Below are experts of layer 8 (counted from 0) of a mixture-of-experts language model. Rows are named router (the router's row for the expert), gate (a neuron's input weights, with its number), up (a neuron's input weights, with its number), down (a neuron's output weights, with its number) and show model dimensions 0-95. Each number is 128 + 24 x the weight over its row's rms, rounded and kept within 0 to 255.
After each expert's rows: "mostly gets" lists some tokens that are sent to it at least half of the time. This comes from a sample of Wikipedia text that the model never trained on.

# expert 1
router [190 142 110 179 136 154 175 119 126  52 120 130 136 159 152 149 107 115 136 108 111 136  90 117  70 127 137 140 144 159 120  99 105 131 123 157  86 143 130 121 131 105 117 102 123 131 159 125  99 125 110 108 114 137 135 129 127 129 118 147 131 134  56 163 126 124 147 110 134 105 102 150 156 116 128 101  93 132 114 106 171 132 136 104 105 142 124 125 136 136 164  80 130 146 102 126]
gate0 [160 113 130  99  87  90 138 100 133 163 124 134 143 121 156 147 140 155 138 109  98 150 146 159 141 129 135 126  80 127 170 117 117 127 100 140 131 131 144 128  95 117 123  70 100 141 109 140  90 100 155 173 134  71 143 129 122 120 113 149 105 112 135 156 120 190 129 120 160  77 123 154 150 120 100 110 163 118 150 174 128 124 130 127  86 112 161 122 119 159 103 117 151 112 143 123]
up0 [139 113 132 168 128 106 150 118 157 126 168 107  98 109 179 142 127  98 112 142 115 101  99 149 125 106 143  72 166 126 161 109 109 136 115 134 140 178 111 117 139  94 124 146 119 119 112 101 143 133 143 107 163 143 154 145 135 136 134 157 103 137 147 128 153 115 133 131 122 115 135 106  53 130 127 131 154 111 143 160 131 138  79 167 132 122 140 140 147 189 140  95 165 178 144 131]
down0 [140 115 122 118 123 171 131 118  97 154 171 116 125  78 119 128 110 125 140 120 162  92 141 149 139 139 118 133 129 102 174 129 117 154 156 174 144 127 164 154 156 143  97 142  92 126 167  80 136 151 122 100 120 155 140  90 164  98 119 169 155 114 122 120 129 192 148 117 171 112 138 122 149 106 108 155 137 151 120 142 168 154 134 134 111 139 148 143 120  95 119 121  95 158 145  94]
gate1 [109 100 112  97 126 139 103 162 135 126 149 154 121 168 146 135 145 163 130  88 172 110 107 108  96 141 115 115 101 136 141 164 100 101 157 159 128  81 111 126 111 155 114 138  75 127 106  63 112  87 162 139 156 119 160 140 147 108 138 158 113 116 123 134 121 145 126 163 139 107 100  99 121 124 106 173 118 130 119 115 139 139 147 117 135 104 134 188  95 114 139 133 177 133 119 110]
up1 [133 140 148 110 128 148 142 146 114 107 135 152 153 115 113 138 128 115 140 112 155 140 100 131 112 128 122 148 135 127 107  58 124 115 106 112 181 117 137 144 150 108 140 170 102  96 146 128 143 129 129 117 119 146  93 128  82 111 101 160 117 136  76 163 129 152 140 148 149 112  99 111 112 120 121 133  94  92 169 176 190  85 148 101 140 157 103 180 118 109  93 147 110 139 128 131]
down1 [115 127 149 124  96 140 134 113  74 131 133 129 167  65 132 158 146 113 155 105 162 139 147  93 120 113 131 117  58  77 100 133 118 106 157  96 123 131 132 135 103 143  95 157 130 106 131 138 139 147 122 134 129 166 118  93 129 151 177 114 128 112  97 137 118 161 141  99 142 127 147 126 173 110 121 117 162  98  95 107 143 111 116 137 113  86 161  98 134 112 147 147  83 120 132 135]
mostly gets: " the", " of the", " with the", " by the", "The", " with"

# expert 0
router [185 131 108 117 127 135 126 112 181 102 122 111 114 146 128 119 123 132 149 115 122 167 104 147 119 113  61 161  80 148 163 120  81 103  94 106 105 141 159 134 114 130 115 117 128  94 115 155 121 171 122 121 135 138 102 152 137 158 101 143 131 151 114 105 100 178  80 132 140 128  92 125 146 159 146 140 105 155  78 123 152 124 166 142 138 114 128 160 121 135 124 128 110 145 160 149]
gate0 [143 127  67 132 134  86 130 150  99  89 103 119 126 120 113 153 111 142 149 105 102 145  80 137 151  91 100 148 123 134 120 159 137 146 105 111 125 131 166 112 125 122 124 177 150 100 139 126 170 102 118 110 103 134 117 156 137 107 121 184 111 141 130 127 119 178 135 118 169 135  75 129 159 147 161  83 150 148 107 108 134 146 166 152  97 113 122 157 165 125 135 109 136 105 143 120]
up0 [110 138  86  88 134 144 139 165 136  98  93 134 111  92 162 136 145 102 111 104  79 143 125 129 136  60 129 165 119 110  92 122 127 122 100 108 109 147 149 126 120 156 129 126 148  95 131 118 143  62 115 121 114 128 138 139 116  99 125 141  95 139 124 145  98 138 130 111 132 115  93 121 114 184 143 110 119  99  71 102 129 111 131 119 105  81 182 158 118 109 112 131 144 136 141 115]
down0 [108 138 133 116 101 136 139  90 116 138 137 130 100  93 104 116 149 167 117 168 125 108 141 141 142 165 178 131 110 112 165  94 161 119 143 170 158 128 121 140 134 159  89 125 155 140 105 105 118 180 102 164 142  87 153  80 135 139 109 117 149  85  86 123 107  96 166 129 163 131 187 119 104 129 132 154 116 122 129 134 132 107  93 105 117 151 106 118 104 121 159 144 116 121 133 132]
gate1 [ 91 117 125 133 150 142 140 116 141 123  85 149 119 163 133 109 148 116 124 135  97 186 127 106  89 185 151 129  92 146 131 139 108 117 116 135 105 147 145  85 102 122  69 142 168 126 130 173 150 142 111 108  99 104 106  99 154 115 111 135  86 172 131 112 112 171  77 103 142 122 139 116 148 117  89 114 135 144  82 152 144  98  95 138 147 127 114 125 126 149 123 140 121 149 125 123]
up1 [102 160 142 154 110 151 108 153 169 107 131 129 125 131 145 146 132 143 112 140 109 138 148 129 127 122 183 137 103 120 111  80 123 120  71 143 114 146  59 141  53 130 148 138 151 113 166 108  89 113 128 109 150 138 134 179 120  88 116 124 132 128 134 126 106 134 159 126 126 101 143 137 144 136 106 179 142 109 106 135 105 134  72 117 111 146 145 151 115 123 134 124 153 124 110  88]
down1 [127 118 150 113 134 138 144 162 181 125 125  80 116 130  89 126 131 169 118 147 102  91 111 113 144 163 144 119 108 145 185  91 132 117 134 149 151 118 137 117 168 133 102 122 158 135 114 117 121 118 139 147 173 123  98 125 101 126 129 100 121 111 119 130 138 115  79 131  93 117 126 165 128 159  79 178 143 147 107 111 187 154 154 159 140 153 144 176 141 159 120 138 114 147 148 133]
mostly gets: "end", " design", " sc", "act", " port", "sc"

# expert 6
router [136 109 107 150 160 135 194 105 113  47 141 136 114 159 143 133 161 110 136 135 117 132 160 140 132 119  76 126  92 125 154 127 155 110 116 132 152 173 119 108 115  92 161 152 140 125 129 133 146 132 113 162 105 136 111 134  95 122 134 127 136 151 136 137 141  94 106 118 139 154 143 107 172 136 141 147 145  95 139 148  80 107 114 153 136 112 139  84 107 119 127  88 166  93 154 147]
gate0 [131 114 135 165 132 197 110 115 138 106 116 109 115  96 162 102 137 143 118 115 187 129 155 167  95 163 105 117 110 117 114 185 130 123 134  83  95 194 139 130 142 112 126 112 104 126 138 117 121 121 128 143 164 123 113 127 134 122 126 166 106 121 125 117 141  94 130 160 140 109 111 104 115 161 152  97 119 100 135 154 143 126 120 120 122 115 178 172 138 158 114 160 101 129 170 122]
up0 [174 124 114 148 136 127 130 131 112 120 114 100 121 116 162 111 136 113 130  99 100 116 139 106 100 148 125 131 125 121 126 128 175 116 186 140 162 124 101 121 131 110 150 152 159 102 142 105 159 104 133 151  99 113 136 175  77 137 155 123 128 112 151 158 135 141 112 112 206 127 165  89 113 131 155 122 152 103 117 129 127 129 153 153 169 132 175  77 165 142 138 108 149 104 157 126]
down0 [109 104 158 164 128 148 163 113 119  99 139 127 112 118  99  91 139 132 159 156 139 134 122 120 120 104 161 113 110 114  67 160 104 127 107 142 117 124  89 156 141 142 159 109 146 136  72 111 133 149 129 164 126  97  97 153 159 131 103 128 132 130  96 101 108 169 136 114 159 143 151 139 163 122 145 148 112 164 157 162 135 104 204 130 116 133 112 105 113 121 112 167 109 102 110 123]
gate1 [120 104 131 119 144 119 166 162 150  72 167 132  85  69 154 102 112 165 114 169 105 158 155 126 133  99 113 147 112 116 128 154 105 105 116 105 119 156 129 123 110 160 147 129 147 149 151 108 136 126 150 137 108 122 141 177  94  81 125 146 138 136 123 139 136 127 128 148 140 126 135 158 138 186 180 131  91 142 156 130 148 126 137 145 115 131 113 124  92 154 119 132 163 110 163 168]
up1 [111 176  97 147 121 168 117 127  68 155  88 147 164 164 122 105 182  83 117 142 100 147 165 153 158 107 133 117 159 153 109 130 116 131 101 110 151 114 163 137 113 117 129 148 151 145  98 157 115 101 133 167 116 109 120 120 120 138 119  93 142  89 135 106 140 133 117 121  95 109 142  89 143 104 135 145 128 153 134 132 134 145  97 161 148 131  88 143 132 116 123  97 168  98 153  98]
down1 [112 132 159  95 136 119 124 136 165  76 132 151 146 102 149 185 124 125 121 124  93 148  83 149 139 129 131 100 146 137  79  99 116 130 167 111 110 146 134 140 133 138  83 109 124 117 117 169 146 107 107 120 132 185 153 143 142 135 137 122 173 123  98 141 141 110 120 154 109 129 127 135 145  81 104 141 127  72 100 142 128 120 167 152 116 171 138 112 123  80 147 165 135 130 159 128]
mostly gets: " high", "100", " north", " south", "200", " low"

# expert 4
router [106 115  86 179 151 140 100  96 138 103 177 144 120 149 119 114 146 171 138 150 163 134 116 123 161 109 107 114 108 101 105 138 148 133 128 171 130 146 167  87 101  69 104 162 133 141 112 129  92 111 125 109 140 142 154 141 170 127 103 102 102  86 135 155 141 159  93 115 121 125 107 138 146  97 129 135 158 146 149 149 133 127 103 112 119 168 138 100 127  87 133 108 149 113 159 112]
gate0 [150 153  77 157  82 152 125 100 166 115 106 117  92 128 124 108 104 160 173 115 120 134 127 110 110 140 130  84 127 139 116 137 131 142 116 135 112 104 132 103 101  76 156 153 137 123  93  86 130 119  89 138 166 156 155 101 137 137 115 123 146 119 139 133 101 101 133 171 119 113 113 136 114 147 149 112 114 114  59 133 164 139 110 119  91 167 114 142 141  82 116 126 114 163  98 132]
up0 [142  98 124 162 136 136 141 107  99  99 192 145 146 154 115  83 130 123  93 142 162 116 144 103 138 157 103 136  98  53 139 116 123 164 158 158 153 134 137 129 133 123 107 146 120 169 131 116 120 112 110 115  96 140 112 135 109 182 132 159 132 100 134 122 105 129 163 118 140  84 128 115 118 111  86 121 162 171 129 161 143 132  96 143 107 156  95 149 154 138 110 142 142 133 131 160]
down0 [ 81 115 131 108 135 127 163  77 116 143 153  99 150 131 125 111 139  86  86  92 140 138 121  94 115 131 133 155 109  94 138  69 126 146 108 161 114 151 121 146 118 106 133  97 170 133 142  92 123 102 124 149 120 130  82 128  75 148 141 143 108 104  90 105 121 110 117 128 161 176  86 159 110 164 145  95 145 112 135 140 115 104 117 106 145 129 155 159 138 153 147 127 117 143 149 149]
gate1 [122  96  84 166  83 135 102 139 144  86 119 185 167 112 121  95 163 152 140 118 111 168 139 155 116 143 142 139 126 119 129 123 161 110 137  86 124 162 131  98 120 102 142 117 146 112 131 119 131 138 100 102 111 133 122 129 107 109  71 154 171 145 112 134  96 104 135 100 103 143 171  93 169 130 114 147 110 130 148 146 122 133 112 126  87 148 100 109 108  87 150 104  93 138 113 124]
up1 [109 155  85 101 110 135 124 150 110 137 106 107 135 121 169 119 135 133 181 119 162 118 120 171 183 125 133 131 111 120 127 132 119 134  89  81 158 111 133 135 131 137 117  73 146 156 142 112 110 174 118 113 124 129  82 101 138 131 126 134 130 161 180 157 134  95 130 110 118 114 129  89 121 134  72 108  97  90  87 118 136 153 151 102 115 136 119 129 143  84 112 105 134 146 156 113]
down1 [138 117  83  94  91 131 129 142 136 158 109 106 103 168 110  93 153  96 111 148 116 138 169 180 103 117 158 142 148 111 175 148 173 124 122 161 152 137 138 144 150 150 112 125 114  94 145 121 162 135 101 139 112 138  92 145 121 120 145 162 120 128 130  94 135 172 123 135 143 178 104 112 122 148 148 103 128  92 120 135 128 140  97 135 116 128 184 129 106 122 133 171 117 178 111 153]
mostly gets: " football", " No.", " league", " McC", " St.", " FC"

# expert 7
router [141 133 148 156 192 158 177 136 151  98 158 189 154 119 143 142 110 151 159 126 107 117 135 101 147 111  86 127 155 152 155 118 137 119 152 112 100 140  98 133 185 115 103 135 105 171 149 136 149 117 108 147 155 171 109  95 128 113 127 134 129 119 124 140 109 117  94 105  98 145 110 162 151  83 123 119 116 168 152 132 123 122 153 154 144 114 153 158 168 119 140 142 144 127 109 135]
gate0 [ 94 126 126 145 155 137 143 116 108 105 177 173 137 143 110 120 102 135 126  90 147 113  87 115 113  75 134  62 156 150 105 130 133 159 153 114 139 125 105 143 140 118 114 159 122 140 127 165  97 154  80 116 135 107 134 123 135 109 165 133 175 114 155 132 134  93 133 148 144  93 175 112 117 121 115 121 133 133 151 104 115 165 113 154  82  79  92  92 129 112 134 125 132 116 137 140]
up0 [122 107 141 143 107 129 131 109 138  97  88 152 149 123 149 115  94 112 141 109 105 183 101 101  94 160 150  90 180 105  95 151  98 130 144 152 123 134  93 141 120 111 123 125 106 103 109 129 130 104 127 121 109  85 103  53 136 134 109 143 131 171 171 115 150 128  92 137 129  86 183 153 136 110 122 140 112  91 132 125 134 117 140 148 143 109 126 153 101 112 147 132 100 121  98 119]
down0 [135  77 149 111 109 148 113 121 150 108 146 150 143 107 118 136 114 155 135 113 149  87 101 141 149 105 123 107 125 115 142  72 108 136 118 133 118 133 121 114 140 147 117 145 101 145  93 151 100 147 117 174 145 110 122 185 122 115 124 143 109 140 143 102 112 128 117  88  79 112 102 174 109 118 127 163 123 167 158 118 116 122 138 139 121 157 107  75 126 191 154 158 118 136 184 145]
gate1 [121 114 132 136 133 187 101 138 133 111 129 139 106 156 129 168 166 148 125 154 165 129 103 153  98 117 182 148  79 105 103 119 132 102 129 114 141 138  93 135 123 110 105  84 103 139 136 136 137 100 146 144 114 137 117 124 142  89 101 148 102 134 107 121 120 146  92  67  56 121 126 157 112 158 146 103 133 173 128 152 147 119 132 139 124 114 137 120 109 156 130 156  78 146 139 140]
up1 [159 125 123  73 161 149 102 139  86 124 142 162 135 135 101 115 145  98 179 114 131 136 106 153 115 133 102 142  95 137 118 122 139 134 140 101  96 132 115 125 112 109 122 129 119 170 160  66 152 111  95 101 127 127 108 120 150 124  93 146 141 119 120 134 161 109 150 152 159 134 123  58 127 130 153 106 125 108 119  46 132 135 142 139 125 124  91 118 129 163 157 138 112 118 116  98]
down1 [123 161 113 123 156 134 123 184 157 132 149 148 118 126 125 143 128  78 128 133 163 105 128 141 119 141 135 122 154 121  77 104 142 128 151 101 168 134 113  87 173 110 153 159 109  72 147 171 109 159 129 129 154 154  98 107 132 125 119  95 114 146 149 164 109 145 136 122 149 163 120 116 127 161 123  96 107 147 110 121 113  82 171 160 145 134 111 129 106 119 158 136  83 145  91 129]
mostly gets: " Z", " Y", " Al", " Sh", " Kh", " J"

# expert 5
router [112 133 113 120 128 166 124  72 124  76 129 167 138 142 135 123 132 150 100 130 154 136 137 143 122  89 115 162 140 128 146 120  98 116 138 120 144 113 111  74 155 129 111 138 168  99 121 134 118 128 135 126 106  99 123 131 111 107 125 103 134 138  88  95 167 103 123 125  93 117 150 120 123 129  92 137 124 176 128 111 132 181 106 139 145 147 111 143 131  88 156  53 135  97  66 128]
gate0 [125 161 152 115 198 165 138 126 128  88 142 152 119 123 132 137 114 114 119 144  98 170 139 139 103 140  60 149 163 119 128  95  97 117 117  85 129 144 131 127  93 135  91 127 111 155 140 162 124 110 133 122 110 135 110 102 102 124 109  93 138 133 107 158 131  96 116 101 104 142 101 128 130 143 110  84 109 130 133 107 166 136 130  72  91 139 124  94  98  92 113 149 130 139 134  83]
up0 [136 144 147 130 150 168 126 164  99 119 130 118 124 134 143 109  96 153 111 117  95 131  93 124  72 153  97 126 103 110 148  86  88  90 171 128 137 136 129 108 150  78 108 125  90  80 125 130 132  97 148 102 120 111 119 102 114 108 126  71  97 166 155 119 150 110 156 107 126  98 118 131 126 130 141  74 101 144 112 117 168 112 116 105 135 160 170 122 103 125 138 115 141 111 128 114]
down0 [135 131 110 105 109 129 162 143  96 147 105 143 161 130 142 122 153  88  54 161 149 148 141 123 123 135  96 159 102 130 153 137 109 101 122 126 166 127 120 142 134 152 115 143 139  95  80 110 136 139 172 146 114 102 113 108  79 135 138  72 111 106 123 186  85 153 169 107 135  96 137 104 147 118 112  93 122 146 128 153 143 146 114 112 116 116 151 154 100 112 115 164 131 128 117 128]
gate1 [129 114  97 157 118 141 122 166  98  81 145 163 132 109 119 128 121 154 162 135 150 133 129  87 140 115 142 161 156 139 162 164  93 141  72 128 163 134 167 160  93 118 134 165 119 131 167 112 140 126 157 120 130 130 134 143 109 163  78 110 101 148 118 126 132 133 113 155 117 111 139 119 145 158 114 141 131 108 113  90  89 158 114  92 131 154  81 117 141 107 127  84  97  96 155 135]
up1 [155 110 146 203 107 108 156 129  99 111 137 120 106 163 159 127 152 126 150 104 131 122  91 192 146 105 126 133 141 137 155 102 164 125 108 139 145 136 136 141  85 115 119 115 145  72 141 114 142 116 128 131 116 156  88 139 123 159 181 165  69 165 141 126 116 160 135 134 133 123 174 124 117 166 149 114 144 154 134 136 127 132 135 137 125 142 108 127 150 164 126 122 111 155 156 138]
down1 [137 122 107 128 146 173 140 141 113 144 121 103 161 144 116 181 156 136 138 111 119 108 169 101  96 114 116 154 143 119 134  93 136 147 113 146 113 159  83 129 191 146 162 142 133 129 139 177 122 128 112 126 136 109 111 102  83 163 123  99 147 153 115 120  80 130 139 168 122 133 117 137  92 134  95 112 140 142 134 181 140 129 112 115 146  56 122 117  96 115 137 138 162 116 111 121]
mostly gets: " in ", " |  | ", " In ", " April ", " October ", " on "

# expert 2
router [110 130 118 129 151 134 148 113 111 115 155 167  81 114 126 155  93  95 152 121 122 151 148  93 116 128 102 110 127 173 110 141 129 111 128 113 136  75 127 117 138 139 159 137  97 150 173 128 150 116 118  98 136 124 114 130 117 151 102 123 188  74 114 159 107 186 105 120 104 139 118 133 103 128 138 115 132 118 140 105 151 109 121 112 119 115 104 127  91 118 119  76 163  63 129  92]
gate0 [ 89 170 120 116 144 128 115 141 143  97 164 143 148 175 117 144 130  98 102  89 137 143 187 105 165 111 133 147 118 163 105 113 135 143 101  97  95 124 129 125  99 120 136 137 124 181 136 136 162 120 112 146 120 141 103 109 145  91 143 147 156  74 116 186 109 155 127 156 133 113 138 113 123 141  94 114 109 155 161 123 112 118 126 155 107 141 109 119 131 126 108 126 111  77  87  96]
up0 [137 113 120 115 129  97 118 122 123 130 142 127 156 138 134 117  98 156  86 131 102 104 146 119  65 162 124 120 107 152  97 124  88 135 161 171 101 104 133 126 143 132 130 160 172 116 129 122 125 117 127 103 163 116 126 121  94  96 124 162 173 113 118 119 116 142 101 109 138 199 119 147 103 152 175 155 146  85 136 153 125 137 126 151 117 106 151 127 106 159 149  68 121 152 110 104]
down0 [163 124 122 141  95 131 124  83 118  92 104 154 155 109 150 151 144 137 112 123 108 109  80 121 125  67 122 138 136 129 111 139  54 143 142 174 120 168 144  77 119 120 117 124 110 112 134 123 106 165 162 133 153 129 136 142 136 155 118 103 118 110 154 113 120  95 100 120 137 114 124 144 154  82 159 129 109 154 141 139 114 157 105 120 148 112 136 147 132 138 131 186  90 175 135 149]
gate1 [ 94 137 140 130 142 168 139 118 130  94 137 153 169 145 144 117 112  66 152  82 106 126 138  64 123 124 113 125 124 183 109 104 180 106  99 157 153 136 136  86 170 143 126 132 124 115 131 131 136  87 133 152 137 100 135 158  95 128 119 108 154  85  91 129 165 158 130 141 120 136 117 119  93 160 139 143  87  88 143 107 168 147 105 139 132 111 132 137 117 137 122 117 122 128 127 111]
up1 [108 127 129 152  76 145 139 113 134 130 110 139  41  94 150 155 122 127 123 122 140 115  70 121  97 110 147 101 124 159 165 116 102 110 173 155 149 129 132 128 174 151 114 116 129 142 101 118 120 118 127 135  70 139 121 138 129 109 132 142 141 142 104 122 135 120 119 122 152 106 132 143 173 148  88 121 141 137 127 166 137 133 162 137 142 166  77 107 154  92 103 110 135  86 135 136]
down1 [138 152 147 139 136 161 169  89 132 103 117 100 192 146 129  95 137 140 130 122  63 103 121 125 131 142 105  85  93 121 147 122 123 124 151 113  93 131 158 134 157 124 129 120  85  87 123 104  88 149 137 114  98 136 108 169  94 122 131 147 124 143 116 116 153 122 129 135 124 146 102 101 142  89 141 137  71 111 119 104 139 103 129 122 126  95 142 118  95 133 157 193 119 155 128 135]
mostly gets: " un", " (born ", " died", ", he was", " U.", " dis"

# expert 3
router [143 105 114 131 160 168 170  63 153  95 149 158 109 149 165 137 118  67 129 126 143 134 140 131 118 123 148 151 142 119 172 112 145 125  90 117 136 134 112 130 130 145  82 103 124 172 138 171  76 158  86 114 137 151 169 132 142 103 108 171 116  91 129 153 114 116  93 102 136 106 121 123 116 142 112 109 131 139 133 114 101 115  99 118  96 109 110 128 122 123 120 144 144 111  88 143]
gate0 [156  97 151 121 140 131 155 120 106  98 125 157 149 139 115 113 133 159 164 133 149 139 122  88 130 128 137 122 138 169 141  93 135 130 132 106 138 101 157 151 182 118 141 113 124 156 146 103 123 130 101 114 172 110 178 127  87 156  96 178 134 123 123 122 111  75 104 126 145 103  94 117 135  96  89 119  94 131 128 103 146 122  87 127 134 159 181 130 106 158 103 171 144  98 139 129]
up0 [131 117 132 134 145 134 106 156 142 160  86 126 140 155 102 124 107  67 109 153 135 100 131 196 120 147 123 161 158 125  73 135 138 105 126 100  99 142 133  96  78 146 137 154 142 173 146 113 145 117 147 103 119 146 100 111 137 114 120 113 121 135 175 110 106 140 153 105 125 100 129 146 122  88 154 133 132 147 133 163  69 151 162 135 119 122 143  78 151 135 147 121 109 118 121 153]
down0 [123  89 141 124 109 127 128 123 141 131 134 113 156 139 109 155 132 107  96 149 136 121 114 122 113  82 109 143 160 155 128 146  99 144 132  99 107 140 128 142 139 113  88 113 113  86  65 107 127 142  95 155 119  66  97 141 182 114 133 125  86 119 134 156 116 156 103  77 109 149 102 136 127 115 170 116  86 107 135 159 142 131 159 141 157 132  93 116 159 135 133 123 155 174 113 100]
gate1 [123 125 147 132 105 143  95  71 111 122 127 146 117 155  89 120 126 125 128  88 137  96 106 136 120 113  79 132 115 153 134 151 141 118 148 122 102 130 103 148  94 131 144 160 109 144 113 178 143 171  96 115 114 141  76  91 111 139 152 134 181  99 141 143 162 143  95  84 113 110 154 104  91 128 129 112  90 150 121 123 134 135 119  90 135  94 135 112 116 158 131 155 106 176 137 158]
up1 [135 123 116 137 113 181 111 142 130 157  84 167 125 146 103 110 118 140  96 156 113 109 117 104 137  84 114 140 114 117  61 125 144 123 146 135  80  98 134 146 153 166 112 141 112 126  70 119 102 144  70  96 148 109 102 120 105 100 137 152 109 125 122 126 155 125 132 131  99 117 157  89 128 108 129 142  93 159 126 125 144 175 127 135 121 108 142 139  77 153 149 159 129 150 145 109]
down1 [136 113 140 104 117 143 136 167 124 142 139 131 161  66  62 138  92 159 124 141 109 137 165 118 156 156 158 163 142  99 126  90 129 178 101 129 143 118 111 149 106 115 155 162 111 128 137 135 135 143 102 123 144 117 110 117 137 160  96 157 146 141 161 146 115 167 114 107 150  79 125 122 153 149 143 113 114 143  92 136 101 175 139 101  79 108 146 104 126 168 135 123 142 143 131 138]
mostly gets: " ==", " ===", ", which", ")", " they", " we"